From a checkpoint of a small mixture-of-experts model trained on Wikipedia.
Size: 12 layers, vocabulary 21637.
Experts: 16 experts in each of 12 layers, 512 squared ReLU neurons an expert, 1 pick a token, a sigmoid router.
Below are experts of layer 2 (counted from 0) of a mixture-of-experts language model. Rows are named router (the router's row for the expert), down (a neuron's output weights, with its number) and show model dimensions 64-127. Each number is 128 + 32 x the weight over its row's rms, rounded and kept within 0 to 255. Numbers have three digits each.
After each expert's rows: a language model's description of what the expert responds to. This comes from a sample of Wikipedia text that the model never trained on.

# expert 2
router:079121103184080118150095147134112183095117178121205100163174099154114113185197118104105136152131114122119118132158123084138112160147170091111112134103163142152151156177147112134082180134198131
down0:144152181182110113161138118126123129134116144132121139036132159115140069116139166132097104176165144135121074108125150133169151192124090117151116073073146173178072177131137076151081094090149128
down1:109092130138156142158161147113128124165132193134131057102138125159145061110136143120138090095163113176171156107139179115211174067100133121161140138104057153096174152091126067152119128138098137
down2:142167139123154150090148118102088144091125118127104091129109184077158171139074151135120145141070164049140079199075116144147127112076154129153151075090136121106182115126121079138117105105140131
down3:174061116099189168137184121051165119126107064096129168127174061130082158135131142159144099112130159116124105101111109102111166097136117118111128111172098137103162156157103121148063140138072120
down4:129145147063084109092098152107068129104132106145132127110157085114124171068070191065142072091129190115090168132151137158152132153148147150109108097122118107119133101175160138077074087058154118
down5:146072150134118159104100113046089114105139090128142162103164158132074106164168152136142157081151131130108124127165071144123125120145148110114108068136150199174165128093123129162158109120119137
down6:117144166136135143147162103138133103156084139142110146104111064098107118145120139122082179099098122078118073096079166119093124123086108139103183210121134053126144095143102103147071162139076086
down7:138118130109215049158118101080113165168172147136176112085112182125128107135130112076125148125130130150100166121074120151122150132152174140155129153126096099115111149167101108114095115103134130
down8:113134154105151126087109115095142070140085118103141150149145146084107131115111182144093137128146132168164071097128138155073184126183096160102085173147079114121054134115121104128137138139108155
down9:123108172143101142080157173107155146136101127173108178097181160141194136119134146110110081125086169139155104044142133169125145082163046141164092107105097170115108135117100189172080103137122123
down10:111086148078204166115113093099154095077114088121174114159132150122122121142201171116148107117147130156126110155085098081110155130181169171109134110120082107130210144082152122096137116176123140
What it handles: Final digits of years and time words after "the" or a number, such as 199-3, same year, season, early, days.

# expert 9
router:088103154143103129172123113156138143116091152116214099156192112142126090163143127104119087106121085093128117151141120091122125117185213115121099137122180161136124087151183075093070171181147137
down0:219093123073130083203163123102104078117112109123153155130145134190103122055121148139108151098154116089111085101133143174060113176129105081130112162203067149090181110124159114109142111090087126
down1:118154124148108157175144138119129144116109091091157171167132122154119128113124112107105116147116159153066198154123173145160133107115174117168166115093164140145116089158061070134080150079156119
down2:147114115074202151169076088138116122106104156173163099105127108142162147101110162128136156117070187138144104132133154086102186134131105131130157145142149066143165065177194153174145171119127087
down3:130190102132154113093106179086125102094093101133122193131146147138165139083140171147120110178094137158178092095173089078067135147098083126150118061189180085135082092112163172169243133102101164
down4:094088102136127157099143147134166158148163133135159159135127170056127159081114074141141125164188111161153109116140076127065161140105141120096100134144055125086102166037132162185118126082138082
down5:153149168148158088097196103129157134112136143166056079108082126074135137160129163089142142101149064185126168134130151108180108142081110098108165157132069053106110123111079191164164147123079101
down6:162168053098171084099166192143176159155151100163160113079149123116146157072100147158181121077128079110159158145124174140186095110112079139157150085129096146081131155130171158144100081144146071
down7:132166163140112075089174110155134067087173168140082105156138105144167178088126127114125156092171098103122145163116193114134126132102123165112126102160158114110116075131115191202189111151137150
down8:105190143108091184129098109064100102129126171204084104189110189147159145123073116168164184076147126091127103084157139125123121135146066111165102056133133103117130148091116147124105155148095150
down9:174168171116202121138113126170137203094120056164119141083127116140134181078108133130146136088123175054149078126111157104131114125117150114084079119088143129133086101117100184075179111110125131
down10:143122153114165115151129159084193112095118170131068092175151181140119127095149156140187210123130167092138081109129180133120111072114095110162131121164114122130129107074141112119156141152088076
What it handles: Opening parentheses before abbreviations or glosses, as in UTC+2 (CEST) and (BPI), plus day digits after on and initials like A.

# expert 14
router:137100087172112097147060155171139187092121113085156131182162090105078094146137085097086116125148099094157098153146105063145136163138179108124115119101179147168094084170149083093094138142164151
down0:100202111079155166139136096072181133170158138162118132114173135178161131103125165161041080133116113153132136088099120051136151136104098118139126128135113084166126091137100071106148128142106166
down1:151129076156146075155164103125154101121113138126046114145109118105087077082098120128088112135191139116123139112101093145203095102134081124099105116092100071115171152131141139110131115159120110
down2:179109090123152161052107095102159077137095151168106175135114142108149101103119112163143121092149116145136145119066129109095157086164086072135129082203114172086108130092111117158158176128120078
down3:058135164138131124142132112090094099148154106100143177110161099147185150157120100069074134072093110186161078106127141135099099125152105113211148140145087120123171109146152125095186069121109147
down4:143153130152186166099154087124151092161168134166118211150121140116104089131090160187141190140080132112142124123144114110114151109101110094100183128159116104116099123136095067071196181093110099
down5:142154092208128106104104080084118109130122135115081122122126166127131092127132133097108105167144105129174125123072047136167178161156134110105109146120072076079146167084114206132079111078155053
down6:144143148106103112144110155109127124122120154098109093137171110201138135163149199134162109085134080181105144129138144147110169161117162156087201137123077094106180158083054150101147087170099129
down7:121112134062130121190104127126176142188133107155139094097217151108126159061142087163118106202125133135089110119115145149079168120068109159133091120150080132068140117080160164114178142086145157
down8:131119171110136140108069117138113099144057100103127095052113181176130157143176053093096150149149081179125163151117167189147152140051166149097108101105150156087133111126111146110199148093062070
down9:133142086166141105127138115125122080162145078153134146107098099168093143147127163119188065086112117119129178158096088134154123124134124143143127135123124034094103174061083089121108123149138137
down10:094188125034069101097078156070153092169162143137065127106139128161120159115061125103156168122101130130096127160134155130167070138170104139172126109102135113115142149137118133104150096146086161
What it handles: Verbs right after a subject, mainly is, was, are, were, be, has, often following It, he or a name.

# expert 7
router:118124089163081150144108127161146165083096182062180070152182134123091102174148107113087107112133102085139114164130097092129125175128182082135081156112162157147103108158156085121071140149157130
down0:126132136122099102124172168097156106139154114113094122155133131133105140121169122103160101124148147077123122111087196087146136132140127180121135105115114097149183071128057124132147136066113080
down1:094126082144091090159115088128124081154156125150149123161152148154117096132171132166108146124150103119111160061110184124112133195141134141063112124110144140136173125168113127101155179120147144
down2:124153127154208081129078144142160121186167103190169120094114123130154135154147107123089143142162126159177101139097166090165116131099116164087172117101089159047096090143147123193165054033192064
down3:187165188094165114137140184118100163112184131134143151143083163135127162142143097135204113040076121153135156121081133091164128040112127125120146086093092127137076157153087158142088146109099083
down4:073192146149100078127164145139184135109092122135117179101119091155130162121113057060183161142099135084118150146149096110173130123109071131077217103167085113092197128101177172050129128154102093
down5:145135110151176118188091112158156129165122086136133155137111196102169136141151168129131101219110173137180063174080148105126101097109096113132096132141111103075152118127145133168110107089121098
down6:174172100121148115095083079127080154095114121055109175120120176122134161051139176183135130182132105122132125158157171150065109078073168112171152075180160094103129155143101117131174136118079114
down7:095124124104119094149098105148136185148117084168191175139118153117142133095137174168144166071126169122177113133150112095113118160225169173131106100176122095116109138124089114162161053123142119
down8:105107129099125123157126178102164128095124100170129161144067099050121162104088094149140169049073117132165111143152155099078153153150158105203134168182084159134175135123151192175167126098134148
down9:095115098133126138136102144144093110153181125121113133153096098119119137118133196119136082120109079177143089139162127082158110108133091095187132116151162127129150156160149067140126155113197127
down10:102137093113121147129142132192122173181167137145147087052145135131127116102129122215110138107150096162157094128147196132156163145131093126137091153127163119109097163117100108165138099175113160
What it handles: Coordinating words joining phrases, mostly and in ranges like between 1886 and 1897, plus commas, or, but, through, due, with.

# expert 10
router:113112115190126167178137151148139191133145163124174113167192127151104095170186145125107138145160141128137137148180122091161105180143176138136109161112199175189114141158160099110098161166177167
down0:127105165116104116164123128135150127117152110162166127182134090127126157115163142085151048079174091148107118163176101111107156105145196152124114148108097103140196098174173092109180177117114170
down1:142115106117083131119117133101113090116130086151107171076122114146124083156137155140089116110136171089138146089163134157170156084158137169203163059195126109153147160141134111174144141131153180
down2:149100178102113132111110162095097121126123102136060123129111150175090138149174207144155153113117124142092061116163148133088117116100129100116119121163145132098143105100127034115109107082170164
down3:110140145180120223146147158145133114120132150143091109179085128087176079047123132083106119173129159059122131123102161119086166168123070132062148136144099076108100155151107124194095082103141126
down4:150151153071133109148125117150150168059104154074166114103155056076135196159152129116152119128098112112176117125104117126150132150086184167109123101117164167141121136199136187158141163090155135
down5:153086118110174159088087128099084105121114127082109132098120102142126125099141159139162104125154144085175173153178127146128161110136166136123109155087078220119061158095147108107080105101154062
down6:147130100143092170127136173112104110188157102111106136146141130143140096116129190081160132120127146104133080107208109124156112101172152173165178073136133154164161151108113092147215125130110171
down7:117151116170149133198141114106108177108130131113123141165147091152131129154084157150169130093147137110076135128157098121115148120153051107097156131137117164133084122100133104141119099095044117
down8:159102150149111128093114160105115155200102151132126088144107113164107217143128132089117082091106125101135133111111133118255146114139121146122190132200136143127139073145089088107124167133100157
down9:102122122193087103105148105135169129113116179112105135128137102123089124147070165123165119086128102154160159111068175094169136108134118139088110154152157133113090120135099154110165108113071087
down10:172110117133119123106097137082126110132152141188158148153176080126103124189156149056145120139143090157112145114171129155175109123121055139132085167100110111200148155109177163090109077170164104
What it handles: First words of proper names of people, places and nationalities, such as William, United, York, Melbourne, American, French.

# expert 1
router:086111112162134137134095148175119169096094130093155099177147123110080101167178127117101097169141128106135124166166088063145101178145173118144064136134174147167111122174150103104078168150174170
down0:109133110107141159148100129169064180173123156202076123127114140133117129113076144160157119094114085141179101122099122161110151154167099113111190125154105097156096095108144078128122101160135128
down1:151127163131119126117122129060123177123123129122175165099141181105138130091117131140124161131142066078074105136137134104149139108106152182173164098096144137144162111074094087123155121182079144
down2:141074062118142099102103143089196115111127140142145099145101146041080111121116160173121116159091094132130089181121126131146192138092128148121215129105088076135098090124113158109119125178082115
down3:166110137090101119098139116125076100127116120121104204117138105146159113150161175164173148153089126137134175126151151122160184143094118168151206106130052116124146057110091087147170147113092103
down4:033110159128130107179128157072135097120089129162137132147133111181093155130120144134116118166118093159206117115159148108152144138161128114141163165134135155139071133067149061104116119110091073
down5:200093139083225087093144159099083119162158155124134151098080099135150125117178149161153131075121177127112138159139080090138169117129104104056098078102124194075124176128164168103116176129116099
down6:129094111104108112079109108091177163103112133141163115154124075149065155133122153138140124122141191107145168153156152150083131194151071117131134083167061094173151142137122098096118107092089169
down7:103187146135091202184126097181104080145087105103154157125098152146114128135090147093142113127064149102141191154139120072096101124116133122148047179135148103162130120172124122101131094113042149
down8:072096096192152090176175159148103075169160128124102149132135152092103148161125095160147102142161154147156173101154100152141128088162076157101103051089161195137151152116149136125138149078101122
down9:107101151129142128143129128097149071141105144112120139166112156119165159159099108145143089133128116114135132129145111146103086104061091098158131136152119143124069106082134183147173153123125172
down10:098166169132163092135086138199108195136119122161120128160144102170176153187085100111113084150106063138160141105148132071125188122118129124115108059113091133148108134152166101123099084140151134
What it handles: Digit tokens inside years, ISBN numbers and page ranges, especially the second or third digit, as in 19|9|7, 97|8|-0, 20|0|3.

# expert 5
router:120115078163099154143085147174120157118126139103181099161157108143119131181141166117061139130138111152128150138175138054174118148130154099126156133087178146139122118178170056115087132185192128
down0:125098134115118153085050127091123181150193148123104085115143125154156130136109122125151109130109120100161119124109115139152110144150150133150145221133078139182088171179081153163100161127171124
down1:096100172116161141135096188101085111155099115121158157112143111125110159112134048072167069118179133074122154191056094129096154090157106152137222113093090107113137142096094149097119116062142135
down2:104154145118169089107080172205137130107144104171134171090065083108110104132095098158104119102103099117163092181148102217144186161140129100120178119130165168107150134181109094212083170095148149
down3:122109103121123146105108103121112167145148165113144166126142156150099172124115191123126088154076181168147123165155192159097139100110187115170151205126117135109071126126126083100154130146139056
down4:169157156091127121113146105074118122125097110154102223137099164130137137162097117094122137139134145131154153106150139124124106124149063182151116130132109149088139167158101133134135145160175079
down5:121138098110178130045133109137132130126078117072134167084031125144125108192148107083070118141193122117105177125111176156124164100134125119136125049102114167133101105143121138169154124075099075
down6:119117068189205111108090120136033103178154105106118178136137086132092113169103143127151151091113125161100129141225153107081151090151156153140118160180086118140080147182137098135133163147067128
down7:150126121164119162116126093109155074141127175122126114169069101063139147104100093152152139141083108126140081139156118161199155172098186124178193138066150141143114096097078086084106133102117105
down8:134058132171225141147153130130158098097076145176079066129154134149086128150139103125172082126112125066136185188113122134094101105076118127118092133145093096093115085093102103143132149076119097
down9:051129182143159137143133115087033180186127110159126115097105130103068131094145121178099091103104152069111160171101149191107132151112128161121111153143128130111121111099050165066184075130130122
down10:098107078117113126123132124096158091107163094129106131151148089170125069121159096096107126124136143115075146124115159145179114153142129093135154133139115083123158150110143186180152082080110112
What it handles: Content nouns about creative works and elections, such as album, song, music, vocals, covers, released, Turnout, often after the or a.

# expert 8
router:089085105135102129187095142150189145093099141122150105147167121105102119187152103107138064124143106151154130115129132108161118140139164117134127145124149147190120087136146070102152194146153206
down0:161156161127129110151107092112149117146100082166133153121075138157115126157120127119092118119118133102175138093181149115112125141212155123159135152128136095120155074166120067113093136115115133
down1:146163165142124178165148142102127108162152098088097146142102065183146125088054109177112119122110157129095092081125141115125138064134122129117130169125073077191167155144146096167080100085071185
down2:144179089116135125081108182095125123188152129139102101159155102158146173140177105089089127149124119143130171131106138178170114084096109113178058075216140147125170132184150102137105167132068097
down3:125125141169151077141119075139153096115104084151110163131172106074171088088084131112082161172109095123183135118149127160151181064123156113129155101106129146123141145179099086129130166115123071
down4:063085134125116133131160168101141136146138162124164115114210183129118115130111086034157095133140130158138203087141133127200153123172109101077182129091136137163099124074103114106125078149150112
down5:135097170100181106119185129096153139137165101128130111106145121111129234133067086113192100085077127172090069068098108146173111089159140121073155122133081108114119172162153187153100182101118149
down6:141100147102061192154116148157100132183178199121151127113042127158092138149113143105146133139140108172154093121103050119085116103182081101110126113131157133065115129102088152088137184096174135
down7:157076142123078099097125095074102121091132171053126132101041119122135133118175113125134153144167169211116178103100109111102117131126083125137146113168166145163133141091143142169162090084175098
down8:175148111148104132090157118143140133126170130114164107131188115158128108066054142169132112150179153155139137148131145099141164078107076133133128120125096135169120172107156108087094115114143134
down9:118171065131128155108109130117110167132181134113112112126109133214112106173152198139172113118152113048134134119112087150098088144153119202142109072046139143118125160149171120154089141122106110
down10:169163133064139100091142141092110122145148147166163125134134112084099217138101121094137117084054084154185104111047172035133125091189126154078132166164132119151091178147131109156139139108154146
What it handles: Column headers and cell pieces in sports and election tables, such as Result, Goals, Apps, vote, dashes and slashes in scores.

# expert 13
router:093113113178138127130117114189128183107110171088182088151166094125098114165164097130089116119124075157106126114138069131155114180125177075117090136120183181130138095175157042090089126164138160
down0:150116115093103118114131175169114138108163152123115150122111190178132068139151157153119145118138148175187098110130085166191125101167117084104180142106085089116115055083122167198100136131101080
down1:138116139110074139114134126097139131136117162101101085160099115172121062139139066132085116140145144095181132064169102105159093098136154175134136175187105152132115144141168100157102130144076137
down2:093140127098113117173079092076105122133171102156145104110122099146120138118164175176122166120112094148119175075120176171081123166233081076155093128164130161134145127131100153181141096092165158
down3:103153060122097113113130095080104137134085091090070166101115119138130148109106138134128209184169098171189095211163186140144191118157126149116123103062138091114135179123152106106130127126123135
down4:132158156158100096147127134129133038086135131136118128140101149103118189142135150182177128141087113103136151139107144141114134116086121125127106084122093070091159138111126169161165164138070129
down5:131120095136066100134159145127111118072206126131147124120156133104100141098086145146187080138056160131141125114130182143098138119159116111091129105131155168155122154131141145203129068129105149
down6:129164136125128168115145153106125137164146161163086147127147116137123103090093169089071110141127190190165164164173161117160083112187117161134170139123079123119101091103135144205152106113141098
down7:114188153165148173085124130149193127104123121178110127106116161145119129178116117142146122117131136147104153063143138141120129154125137174064088109109158154137146162143120186119145118156125163
down8:092082133076146088164115149126153113138124088116158168125076134144153117103098122149199155094111109110186141153128094134109128164147088089104176106161126117112148129107077241136121128103060127
down9:176161191127149127138122094049154120114114128179092142049119109110108144149132114122164149184148182114114133059108105176109142137136159085144135128117142132157110152090153143131127197115112053
down10:112111118146147082150134168118123103176111086161113111127068204095156134120099127135144104178119164220114125142128119153127147098152053147131169184156070071107120208134090147091157101128111144
What it handles: Apostrophes in possessives and quoted glosses (Oxford's, 'tongue'), name in Binomial name in taxonomy boxes, and mid-word endings like ate, al.

# expert 0
router:077086092171108142112141118136117141116121163081152097136145119148101099159141137100099097117134120154115115153146099071196106166127175097135073130101198161157126124179156100101088120149155142
down0:128109111115113109172138171101158129077078099146151170157117178086168122136113104157129134096150206114162201162123109178112156145066144131061170067057082113124113152143198141126131097161124160
down1:128086099187133162118133153111065131152050104136153149129105085093127083151099168188106166095166135147138139097105116103131099128095128136096153101084061118071152170142153217136103105129063162
down2:146111140041176127082072174035103124113169147128111165138088083151119120141137101103106156169115070111142158121114180171079122161132117120176139110222079142146106159083120097166130113071138101
down3:131083101117128144140136137126118136127125091086124165096128132150104187120177088095099153155063109036168198108108107115157110157224141104103144150138126125147069182165089159108094137092144081
down4:130085148053126170087172131130116112061118123127156116137108145113193112089101138083166120129119112094044111104123139163080113137085126158118119136140135137090180185191168151080103100115070142
down5:113117152096126111134105132093133106139148099119098177126161114090102075093168159083135159161163135142102115137182147146142109088141062146118093099181182098137171115153173138154132131049118129
down6:180105157163193108128120138092086114168149129066094150168085082115167175098157174172115164119122140150152152155086115135142081119104146170064198109107117159143139091160127135125119171131128142
down7:113089104129148101083118144150068167144144105171162181157073098168145121061099065137151140163123144106107159137123174125161130130185097153155177098139097113139090068150136176114147165164129083
down8:150107143210134143129115113052116123093121107152113126108091131148125113096137116167098198134155085148144126105073093134107131157091110185158124141120164111159127173175134136125088071134142154
down9:108130147098098139109095099088077078065175132166088139126141122150120138128103139132092150122143135153197138144143107130070148140121118097115112157148151086096143143136124110129198127093118139
down10:159166109156135091107085115132146117148109105103091131191091135134176131148078106166083101183101131163167150113118123155078120117160132135092198144106164124084094089146110103112105106128136120
What it handles: Plural and suffix pieces or collective nouns in descriptive text, especially biology and taxonomy, such as species, genus, members, -ities, -ors.

# expert 6
router:073124099189110102156070142147161125108123197099165093169155079140080082146141145100072113143145087128163096128145112090148123119132157077133108136093152167138102113178147094114072135159177128
down0:232113164101168173103100192083136095129115149121160148120137195086163126111194102154198120150119108121183138125086146096149163116115112110128165082096093118121107128156117116142082152125102100
down1:043095158109085204099067143124182115107088123064097066092146156123168155139096105082073108133148105133113141114144069171136171134174177085110166148124123092152167195128127141224090115145075111
down2:122141120147114147122132140162071147171175164127090116172121111185143078092162138125088131182104129141120121118102101131151154150104132058158157111142148121143182147178138120103124163160128131
down3:143152095078090137194144209088106142138112131171113178107137138098164152158098136154127186088099141131121153078131099103151132127103114120140129135144120140154188160147128089098118159099145078
down4:165116143171114156136142142067140181067132105181091138169111145081167167134193173117137094095125150096080141113113164123168165114152126121110113133142099154114157110145126182090144112071053115
down5:126151132155155140077153151138089150094130122099152130155083141108110096158057137142154120132166117088093133175175163153120156145102138138136146177113144165102130120097168107075072106131153146
down6:135090157138117090160136088114117078092120133063111134092135151105175109121083132117104123118189140110095088176095168162126147121109105098166141076168118143114101116112131104102213126160092091
down7:092114170111130157173166120109140138103122129102115164154126159137122148118108111169122103117097114168165126092068125112142139077139110097080146084163156086106199097145097087154109157091072098
down8:174102123113136094142109113088121147154132126121125142133083147095174117157103142135149164091196121094138161128146192160075143128107096121091130111179038174145148167126104129157112152163205094
down9:136108066103117141165118106069082156118216161133161137071132152168146133102149125152064086116153137103102131140118105097090156117103076117117124121135103212127132100099114106131098136156110124
down10:084096122135134184190185056123097124185159126114160121172113123158163092096128116107137101133168141159124140116162159114109141141162091132131136107121123184070094181052096176146151023106131171
What it handles: Compass words and verbs of acting in biographies and sports, such as South, North, played, against, held, plus infobox Preceded/Succeeded.

# expert 12
router:122114100128135120197115162183133169111116147088143101152185093124129105177153077120095099140108081083182112150148091063139126124160166052163119125092184163165118120188135079089097202157164171
down0:125137076165172075109127116138156125130134122182189156108072154102117175128071105179076146159114167211102153151109114122075165064080127158145139126133126085152079091106112179098078159122153147
down1:136152112126057144135100163136167117178148147164118164102129144131171183140085110132095114130135085111150080157056156116157126127160112115103138128175142095077144123138117226131169106219170076
down2:177114177158165135187107166122125153113154145131109158139166158167114167131153125172093113110104141156146134143127138085115103125126117120082174106132080151145096182029075197206175104157088089
down3:115047128097102178120129105086194138144111087078099084112179121148166163120167139089116160138134094151135155163114126120099151109155170134049112162152143149144152194115088042140087129137121148
down4:079141091137135160076093121100126148122196074124091169104180151126126119081106158139148154125151137127101127138150153144060099110117083100106092074140131076181187126137105141144185080124166144
down5:167074111129121148179147189158138136178171135173136130087112154136091115138131102105129146109146167125138101207159057151099146114097123125142154148102063160131129142038225140187136101115121128
down6:116160064116150170132149094113164161151117183043124116137077158136084153170118182094101130089125136113165076130155164075179115147133148068133125137119101092103154140152102184166149115127118133
down7:158154090131114128082135128140064118066201108153105089133125063137098138144188136144129121147135074134130114124171109144180112140167158100096112077106157134097165202148120128156122150112116176
down8:190160084146179180165150142154164158154084122168136126163143143089137101160095081115137096121168138166131127097116133124093158117154098119125130164127129183091172122173141141093118101142093124
down9:150116180125144149123173122088095158070153145070107147098131144100204086046118137124122053185101135129084050163084117154130097134065138128157124065159152172134158150170184156129080079167102091
down10:168116098142182119041078119102131165095081135112147113178078106142160141196118140143153138157112105076146172109152113108155163129161118147111171117180115111169165097148116123030102150150130178
What it handles: Line breaks, heading equals signs and first words of new lines or sections, such as ==, In, The, See.

# expert 4
router:094113118163096130136125111183146165117112150114197119159187086121111080162163082117109100122116090120155123126148125118136118147121205098121082125122217166176113124155167048081118152163173186
down0:135165136113158103119114082174091108132139096116147138157143125114136120128114115110145137109122133092127127159142123076147083062144099089153132056123200090124149181098124149142139155122116132
down1:126165138120154163135134162135088092125116086127066096122071084143069186137107164143121076105146170150126056154168112148191149120133073159133076091108125147125112151103072140167088146119156111
down2:021130080153115154076134131081081135160144188174109137153163172163153147180071170139104126116122134104125135098129127100091129148156117125123162164094141096154104202118120157068129130086094099
down3:116145131148154116077098143126065080136106142113117113131076107107122119107095122106126101153204119154178126117140138117164184150100084125136203066135111118111151146106096172202085134107123126
down4:141104126151034147136065119131132148157099171141122139163132115144113110165139160173197096098179096172188188129194081138139152128137088154150125100111110087118113097102050176146066078106105151
down5:110207117132106160139146207088124155099161143121109176140140078139135167081158101135135180156214140046154179109112169182124100131134045129172173134099141124198122175142041165155158093132104125
down6:140094091134102114104167161115106139139079173114106104052089079145118140164130176130138137126135093080132143176107107132102134100130076149143188133148131090123129133051076125175120123131112137
down7:183048146114189154151150131081098163117138164098128109063137091098075154123151105183202173146164142116180138153091112101146140106176149145098124110112135171159110141077108122157109181134129046
down8:122146131158148129154150218118126091167197152144117085102133113120145115142152141129110146126125124138132156169136109133136145088080111119159172117046118110160151112084086149156119102141137188
down9:132152116115160161090109141102115091143119155144090192153095100072139127197174161112162105076169152103153078131103087138092117121153153133065106105160075134135124125067122122114144112124144055
down10:056089086144122130065162173047125106111165184148137092122164174154153120169094140121157105099147122141094158083119109058184106138195038124108165131079135104149103175102118131090089174113120070
What it handles: Spaces, pipes, digits and short word pieces inside tables of scores, statistics, weather and gene data, such as Chr, 2-5–20.

# expert 3
router:108070138159108118162095147150102159091103148120162084142193095142098107195150108090061081101119126121137104146181105096162117156151151092144085101066147122122131112147198097116125157134161138
down0:154132075156128156086151166042120158128141096108110143136153170134143095153117120143141160148172152125093122109169126113127134147162138105100122141145104157121170135000114077179088138152152177
down1:165142168117099155185118104101162091129168112121093174149106175165133135151100137117151217105097101167171120069140167139067154087121117122196174156127119108072172122124183121095142137186116179
down2:134130065092134203091106185138129122127104183111171094111075097108110148132133104086149118155128102165121188115130164126219091100168129140146093103109146110180120115132138158130165166103155143
down3:082168130139157139133060151141110126128143121137137119155162196165136148113117178080184132148121133120188149109137135098089127109184130115115072106121145172187144167136108083183143159166059125
down4:152103130162140158101087115155148098109109122153069081128132154127145121094118130115184138110099173147020130192124124136169112153049123101093124172096166116075099145122098110182125160112137089
down5:145123169131160161191135141151163119150163151125079110099078153135169150099130111139129119112128124081123137143111133162136087153158116145111114172125109013111085120112141096255136173102108211
down6:128144142150130102104112129126176097143085128132083101077124172106140150130109096129120063105139101097172096114125132128117141179158154142100111176155120095110145134098154178222095116093111128
down7:169163138144092148103135105147190132099120112188216112133145113115077095118113164145093127160154156089158136110107063137087113155121119140100096159139139127158120128108120158207124122114056127
down8:176165085153126137155102056062103096100142091126105197086172159161168138090096102096171153209121181194147119139125131138108107144168127116139152088109161142127118075134116096158164146124125183
down9:138154078169100084127103142122149105103142163126112175063115053089126097117139128151106117152107132156148137111098109102173154149195129125091112093136110118132192096158123255222088129054183192
down10:161122141094170062121163148124085185118169179152169126109096170108105097113130105143128133103099119131080172126086154112157122166093113128087138113158153145155134175126071115216124171133160117
What it handles: Line-initial hyphens opening infobox or list fields, plus field words such as Coordinates, Binomial, In office, and sentence-start the.

# expert 11
router:103107138169110152166090128168141182102122157091192112164181083104083104160170107127085108121170128153101098107146100101143121174112202115174091130097177153139111116170189096125101143160188138
down0:189166060154111076181114128150158138164104188144125136123127134167104054139147113124105122115095169103118137120128156144085124156120073051167098065123151173131056149112131107208108105116206121
down1:164104136145152164114144136120105172164137139088144156125099079128098111115165069101132131097115120093103174165121108124165090141061127116147147151155140227109102116113147125152093088163092160
down2:160134120180151105151130164111139141099097171103169097154134145128135131153106110135108123116090114116225142137156178171156158130103185085082146116094092082205123118099092174162102100092106116
down3:114128090142092045141160104081095119116142131082086128176125135139121133129116210114147098122101163105184153160125145080099138184129112115147138124101115080105141071063122128119092110135103167
down4:089109178124111130156129129113065174097096109121127103172119094117137170178144158101089200153106115184142067127137149078150134133132170112148179139130096139159154122163113148119139137030144060
down5:192127136098139129123126137105123126156146107113095097173128142116136069099115118136137183102140170190123118111103114117187173150123137196084127101130156094173115139137080096164040107142135200
down6:084129124111141085128140131118186110072138107110159133178120198149152157089154112159129076173166141131106144113116163146144172110117153164139059123142116064122105129076100153181181148116129132
down7:147149082051157147154140174072105154154087091152098150153164102131173184134080157121151106141187188159136112133102060118084139065125138103142078083095122175091105153088123098103097084158114129
down8:149202126162166131160130144147131137099148115121130157144083126153117159132148119175170180167156162122095118167162118114133169142173098140120157124179076127170126143097128127179167070103097144
down9:117187099098103112195109159088108136165169130162154114087128066128069108191084175176091148016131145093112175115091122120058150132177138154112130162103175144158108148126115134151134102155114095
down10:093190151100149154106109118140190092110133090090089134074107152114160159105160154160164133063159140116130126148085157113114108197080099110110115190136123124103121140170116096170145128091101176
What it handles: Periods ending sentences or following initials in names like I. M. Pei and H.H. Richardson, plus closing parentheses and quote-period combinations.

# expert 15
router:081065118164134146139094151177129183119124166123171108182175080144087104177190116152084122128158076113145145115165073127134126167098219124131132171121186146139175110179171087138117130105190147
down0:106174141198078146134122141086123152197131112142130162154102110134152123169115177146056153132146155099125127072060207154170166174135190158089134127152110095167103109094099122177180094105112171
down1:106151131152176124099145111109171148111113119147143174093106105129168118151135133094133093152184124159146080138133171133127149152095083132146114156092136151138100071042082160126133049173092145
down2:045158172116104140133240112168106106210190151152157136109127106085084166113125155156120121137106158191065116147106123108115142130176117142123119162102089130176147124150058129186149123074113138
down3:111192191127080149168110155088140176160120154100125136116136148095153136123146154127103066125102152124080115132158144113111151131082149141100136149090183142107125192175138067176137135141130176
down4:136140118168100097112114170239126144104165138133092061110140120146093098148093154110160154138134155137167111060107168179134151124131106123132118117105124076142173094144136147176099078110140102
down5:162103141165086167131166120088118171126131182078132127136058172111098137117173131059129108176093080178138151121149164110147129176112103140173171141138078136120130071121105142162088174132113122
down6:112117126149127122104147120068160061105115117160153138144129153110122089053119112108122082211144147100042108136136104098208157115112096141082180169081123080117138072171138073141107190189047119
down7:148105111102146119125160138114204117108137172077149124142127162104134116078176073158132204110110131148086091094103159145130123111101104149098152160140145132158088128112157125125158115118152065
down8:154114148171125149164068117112120116224173128159091110146131100124142142066119081165160114101117100080163112162064094168187152207140073119098150124140123074154180183124105153183168099139122102
down9:175138114110137109178101124177166135160126171153100173107105107090058120193135149084054183120133170072074146102146124197168080073131131153091148109132099183119068091095138211164130084136108126
down10:117125101144145172149110159144126137127122128126127129173157195179099115109120145095175119123107210069151153119129165113173120135114109133117155123147154099116102135061148175157132143099128095
What it handles: Colons after infobox labels (Facility ID:, Area code:), table pipes between cells, thousands commas, and N/S after coordinates.